Below are experts of layer 5 (counted from 0) of a mixture-of-experts language model. Rows are named router (the router's row for the expert), down (a neuron's output weights, with its number) and show model dimensions 0-95. Each number is 500 + 40 x the weight over its row's rms, rounded and kept within 0 to 999. Numbers have three digits each.
After each expert's rows: "comes before" lists some tokens at least twice as common just after its tokens as in all text; "raises" lists some tokens whose logits its average output raises strongly, later layers aside. This comes from a sample of Wikipedia text that the model never trained on. Tokens count by the router's weight.

# expert 32
router:419448536440523505519503557491490495462519416510464468410539488570497543480466463486583532488501486525462437472521521484480365517499488564483448480546524522512554511502535533442533544554497433512532492526480501527467522526483506464543476532466509493519503439504534570464516490475567508482
down0:405514516484536503491431531547450475470459546426570567473566486442503512482483546447464477543533484482405497481522464476474539492533450508494534480468493508458480444456599464513492520494529518508512453491484469518522590454470513515426527504492615474532553491506502547464450517488465511546
down1:421470527480579529429470482570453508456511472482479468484451536518539483449484484596485504478494473533513444437481590413492430490434526418465501502530518493462494456566472513532509489517563534465513444527512501507497526503439584517521476498446452470523471454457571479493550523494522530484
down2:526484538567534511509524451476466481483533517468499516502432515577475509460495475542553455513470505480469467403464507550519539602500501447426526485388457497434506469508597543461511480488520517482471486552476545474454534526571458518545489534456530547552501501454550556505577443490432542530
comes before: "-", "|", " •", " Pu", " Born", "1"
raises: "-", "|", "se", "sc", "set", "s"

# expert 33
router:515454471455507461513575537489564504473453426544503501488467550574520475448453564456483520503547388535487496529518518459512441437499499437506479563574519527482553448491556520396530537526577524451498510552464596665482473514473538511514446512455509507501473422496525496485492457495472494540
down0:496508494457527526440565498529494450538462568511493578465518566509561524455490431510396568449490510383480549494449511460548491557499507453543484479574499522554513502442522479523506559440566553481506481496402442471549506472413511528522503419477503536500497472524542427457511545541454531510
down1:430559509486483517461514523493515591466499553535566538510496455493488606477460423457380482448472492498535543429517419617565501434512521481539538523491512536540509469480492500490565470501450454522402515569533508465421483466480501481527547474499543574500494488442467499512541589551540434531
down2:569539596424532513484459543484572515577440516557488475443462438506479480453503511546417475418529505543459453468430494531452484443474500509482447477575496516564530508525441515505441529489467563495486572543446513566430537477472511495491476490469519536539485484519457479494464409464502475496
comes before: ")", "–", ",", " |", ".", "\n"
raises: ",", ".", ";", " and", "–", " |"

# expert 18
router:485513523459516419507537538517453423513548499494497452512452480525482559543485502468488467499531519507388458593416628482524515535452472452561555599534505556473560574461546517429436524505518442463511475588495483525587456526482542535502413535460461523533499510467512527404518423475539472548
down0:500531400503449442411504494528447497417569545477517484583444484557545450445490499530477503529491515516476478528502554507555502485417544469547487535529509500436455504481393488495460522531532529467593545514541477463513444409438550551521472527554476557508568478489518501518528544456531559473
down1:458535481470453428480471493461508413515507487550479562514473470455528469556521502530455500521494512520477452514519518481498492458483512533582501553451498547556504583468484520520526486506458471508556497469519488487552533470481468549483531441457471466473441473580490483469520499482514555550
down2:475434497477540425481459470495431532404521534521444490532526467526507487483526544500568533482523485517432482433441485514528554418487468507544517537484458524504505540468469549422401459463516440495472460572443493516493515538544472504472454415447487509544526552487501557400454580501547490487
comes before: "ed", "ing", "ion", " of", "ive", "s"
raises: "ing", ".", "ed", " of", ",", "s"

# expert 5
router:535470510473496481553480579512514567570468471514523452484478559495425609496455497531552497466528498513448493526450520501514499540553458471517518551492527618431442388446474455460495486540500466501464429501563566538547458514548471493528429482506498458493463516487489514473514489541475511510
down0:545515483480536495530476523503492540485517503484515416467530530556502472448500522509529453505449498508432459513496495472537402520453444498502412451475484513547510465458465485531530455604513508490474502588495553499489490498573523438459528450522477549483402530533572508495465484516525506449
down1:537437468539460513452525499488465441525538516581508491500528441509488525474455587445478528421482508516584437480521498469540480511472517501529515538537535490403460518479494508545444481479553495560473449463497414495469421511592500499527464493519500414459521440476508448499490534442499467531
down2:462522539619484517540543544554517588455464541537484551457522485507533519490555502518556498444554490544504546532547491485493521534476481514552493534430506574544554465466511505515514486462499511510524526493507456593532527476509436598541529508518509525505549542525548477578528530500502537555
comes before: " a", " to", " in", " the", " an", " on"
raises: " to", " a", " the", " in", " on", " an"

# expert 13
router:497432516488497463478549557491547458549514471507482441439482505541542512483481488496489529481487468478509495466494502513471473513504539572459485532533508536519492530467547477525445514551493434555512513468455443593442460503485566462537431454504465479490462487502499508470498380544576532513
down0:499405491509504510484473502535410495432524499535512527492503559501436531482427515457483475456531434524487462419520530542486581491490500497535526504474520564488470507491508484551507518483523476459544392473548436504491478463478546484491427461421523403542448439429536556480563605510492458547
down1:489592549519485500511530514515530480484526518542497513497497518534583480461449505485489532434512521596513566451466428501502481496462509453482455442446527558501514493469482513477499543442545676418495419415510456521534566550475578531530520528510502440438528536552454519404526449444522541543
down2:496506504540502495480606488525472484560471463523546531450548464545493589472508495530541536536490461470558496523495468523498498463496563504552500539593482427432449450423513588494513456537538516461510538475407497507439564487531528505457518561508516542564526486573431580406570523487492545497
comes before: "  ", "\n", " 1", " 0", " 2", " 3"
raises: "\n", "  ", "\n\n", " —", " in", " and"

# expert 30
router:443477511487440511526538502460440532552507506529481498515478572514476564465442547481518474588471553431459514579430601498528522549553497519489459506494478555453579530498506439473486533489481467550511511553486516536574471529479473581525538503471439489508437505465490521508563490483466493489
down0:573439508561489403484446532478536510547480489508460489499522544503541443516521523500532523491470489474446578460489501419521473543505622487512524560490528483555508512571530498524492442520510614528483537475523576502493510490495460487499471602498537532451437500430484496478486537535542407497
down1:498471470465537529509517536441415528591494451460457485442489557510569479494527523524507503497451437565506428526565455527513481518449538480456514454479481509467472460526471418563530546504490482511451506479504464492477544527488510518459453499457473573482412457477454460574521454519520532527
down2:478518463512529518470499430540519546507599509416510529482478495514485559502432523484482564487469486526417551475484550454533493442559504519531506445566582528504413497516531475476436476437502494518482518514456497461491439495514515482547479568506501467533450525525497476464462515452475531462
comes before: "s", " of", "d", ".", ",", " and"
raises: ",", "s", ".", " and", " in", " of"

# expert 24
router:463490495495530488507560500450547443521461493529514507478523597535478558465481491402502502534521497482458443514518481488559517552506427478491485563548490514429516480498484470427495499519495497495471434506492487568501489509501576490539549406529477477500430487443559543480563502501525458519
down0:492519565495496501470500516546496519568451447514464458478514523493474505452473510499575553471515479576458524546491577531505558504508479523465506464492404602538503568515478445504514457481490465503570518403546412497462522391529489549471493549481500480429455459484511490552510596473487507476
down1:545452564502502415480442562492517476457504512471534496536537503448530529537459501510562482500507487519457512565508453512481425525481439502519486537547518558528474481552508591507491539479461460482526495502517490469461535550531563433483454502502459422491515487559505528469570477482561492586
down2:544574520559515520459494553487531533462493522538492467494546567529470539559503528497466437432450530499555500496456514480494509491456534564536508514505564487495571476490436596540505490530439487499575444572631479524423482526449495457505553493513500510507457531542506526516585528483528507549
comes before: ",", " (", "'", " City", "e", "on"
raises: ",", " and", ".", " (", "-", ";"

# expert 38
router:468468500502517402551567588453489456472525413507530488398477525601496644490531488447535526539475523503476439480488549444484442564496494493536461505480540603499501527557464517497501518541462464549471583529461511540498436538514564522584439549465517493540423421494527505425499482550562453481
down0:455530520490481521482505513459493546482542563513431509524531513560577552488573463479539518483486477495470508546524486500557414420567452530485534515547549535442518484479525452507476453590546457497535576513512544522495448482472530514591470471448468578488504414416446445486517579438490472473
down1:503485466497510508477567521505522477441520466611505414508511510522519509559474512539551558515483468537522478412473432529568427542563493498498485526469493511406506441542498432531511495499522509573404492500450537492508523514472497496513501586499492478513534542463531503533466497540523498485
down2:513531512480506540499474456525473510443485505474503582533547484507515476507465540537483531502531578433502539601541521536417534568473488496454525466478454456540448504521577486470511473485573549493501567427460456526481573488506444501463479508519554568506497522457468488503525504606524460551
comes before: " the", " a", " his", " its", " their", " her"
raises: " the", " a", " their", " an", " this", " these"

# expert 9
router:515472549458491437488544519476565540448460454547510549428483528541516573528473517395498488512520482479508421557509598497506463530545549517497509562512436513461534522474552449431485497497573517549501548489495472512499508538532559540589499478512459554519453440486538552478514399506511405516
down0:550508462490517473516518469510513516595516448433514517508542494475462517509545535485524557500475485455513539471516567469438504438517363550463539423543458505445489508557496497526465456496495410509478482500499536578498607533452473474444437487518496483484490518518533516488451527564501470442
down1:523484477542487653479469461502505462476488427494472515458564503510469558497581448476576422536512514514471528496478462587492557519511455482489446499526527513514523542511561505489512425488532564424483515457444545553522494473448452505554448503600465521462484583498513473518559551497486471539
down2:496553487500510454496487524410498536521467454465510448470439500414469531455518520469474555436442518463486547519544473502585617498495437443499513530436502468506474475473534488467548486444509487505494478471487488525500530510475457484455492525468552542369487492514457437526560510569425508472
comes before: " |", ".", ",", "0", "°", "5"
raises: ".", ",", "-", " to", " in", " ("

# expert 14
router:523468541445479479528518504472473516442525405499550474528409502476433508472492502429481521567493456492456449462490529496488455468523475527477484603533567508483492520459519481505511546485493530497481550486457519516449499543509588511550432523496414522521518431514537486486503483457563443493
down0:525474474499455502534487539491525477498452509483523477476494463512450496488510472523466460572591494486497449515427445506451507482552437484479475551471482465496462519478523504467526500423543506471522494540449462460487489467540423504553488557455489479548485463451519529509520548497514526503
down1:587507570536482523486498484486538478445489486421558517484436566444495521451577484548521473516527476460537452472566520523618571528422514543474453538547456563503450541503479563546576440527425500475507499512434523565531579446535492563545527543464542407478512431502540500478533516513490533411
down2:531471514461492532489488476520412495479507485486528505549496591425556474466498416504616522507472519469465505488582488477492436525537441550409502508512453519549522461554508521539583481501568483507428524527486538471465493514438513488538517474461486533550433487519509458478466443562615511571
comes before: " |", "–", ".", ",", ";", ":"
raises: ".", ",", " in", ";", "-", "–"

# expert 27
router:469484451512460503552527538479480523480485469510496528444487470529528590482534504509531519504527429498509505458445585508528523541467493457496484468524516535502486531463472481459489593491567412547469435520502485589540486504544513481503482450564478545499428489499491539473583517507502464559
down0:502511559468528469410497507509582627513469538463486525446434535436486440427431542525501464529472480545478483534453440502500472504512493525509421517501491499369459487524523534539457551496521451485465449581479448483476438503489471533557455495464519554498502482500452540512494476532555510502
down1:481514467477546515479539554474442471481491567425565494500469534479528559509468522479562474538519410459496524548456468533458454498468500471457535501522493532486520475513597541508556490538506548493485507504544444559551455532494411434497514486473534420468454536436486521546507387520492533504
down2:519485451535447508399504511463579494476493505493477474437499538511516446489476451525488566479499498530534488514498548502518532457486542533434448512532477477454493474480496484452526530520520544606502501508474441479518481473399527570517461587475510520500456507449507549467488514549492562522
comes before: " of", ".", ",", " and", " in", " were"
raises: ".", ",", " of", " in", " (", " and"

# expert 1
router:488453537542489436491512523514456552537468521517481380434468494560453609507428522472529571505518439551404437443488491475483517484487506457474604494559506519495517507550500456459447501545518491529530487500507485574494550484453499499568523410508514475484496560514514537475534542484446455472
down0:522480581451522453516535539431488435548629474510532503580443459525509486610510506539508433486476502503557416503504489582443485510567488505555478550615576439500517529535490521478503488448524479536475439534423511466481553540562492473464579498472503508488455492446551485535544495491507554565
down1:491508504438442502483456498544535410525519459544491467487549485548500512522456543542479471515506554473552451477440517487514459568593459504524498484485535492518452525524495515510464460490498495505440529457516531616505565472552547455472518504454452546463556502485510431451527498525451477466
down2:475498472494574493544454567523546488556506500518523418451533522492507499487500496426539480541558500512497545510503530417403520543538512554483458439554460446560503493580519517583525460517507553503509490519479524533472504536523473468515461518499446507528484487525511504514571499525605494564
comes before: "\n\n", " The", " He", " In", " It", "\n"
raises: "\n\n", "\n", " It", "=", " it", "\n "

# expert 36
router:500527505515530496560509564428436492462482483522556486464513511553460599499482491496484502450409472549414482437544603465535510536494512528482477505477497491521497509499505543510479541503533478514512463568526481593528548522542508476569563490537513494534544533420466544520496467554536502498
down0:507488525446399457517534396553433457485507467540470561584495466483474465489502589493455476462502493447462547504564494468524488487504533522443468572525577527556555442455535493494523440463437550547536580513572492451505471562492519560446495533473522554464531506571464508492543460558515525529
down1:483581508535521510500543486489535462546487453595486532499509538423552494468487543446494451376436525534410511449496521533490521509528536524539449486540458600543502520537519451627548450493495527469515487484509500514541453458591460486524447471555498478496485465519519619459439537474485524526
down2:507478567457549448537542457539514560479512494526548499419519494518519522509495547465496411503416413472515529467460435545506520447526505439529504516408467482561491503493570538492509492411473476482490513483485441546509535472514501444524445457568485515558543447490519484532547532535490437486
comes before: ":", " of", " in", " is", " was", " /"
raises: ",", " in", " to", ";", " and", "."

# expert 6
router:595509551480513399465568553470462546485489364504504459451517525486470611484489499426580526565463519547478452436509482464529481453585498469461519509552483549458550488447498513464514558504463468487537544516515488505552497489472526446514452430515493533597499411434537490470534491524503482539
down0:522508531509544483471549496448408488494498466543547535463472523492488466492447533494539527468555527504474585581478462500534537550475473503531489563495557535459471541510514545531539525473502474536513547504505526392487593524471457534472552485485479407565543473493474473551609493511534525562
down1:475534438547519461465466481513392478463527456475523515476535488416584531465465532444505567508410496527475507497477466477547500491587470520520454499488500487523570471546501507468505537493492524499470520518501524505441493430517509515519543534460526525492479570474510487524573583471549482480
down2:513505498521524443558448454474444479516435414559538543485546536551528457482456468504565499509515477529525526509500468451451395580468475430480470518495458479458515490500533529478493507553424441532540490494480440488442532462573472574493546510577508537565581467498555520531463476479479559472
comes before: " the", " a", " his", " this", " 18", " an"
raises: " the", " a", " his", " an", " their", "her"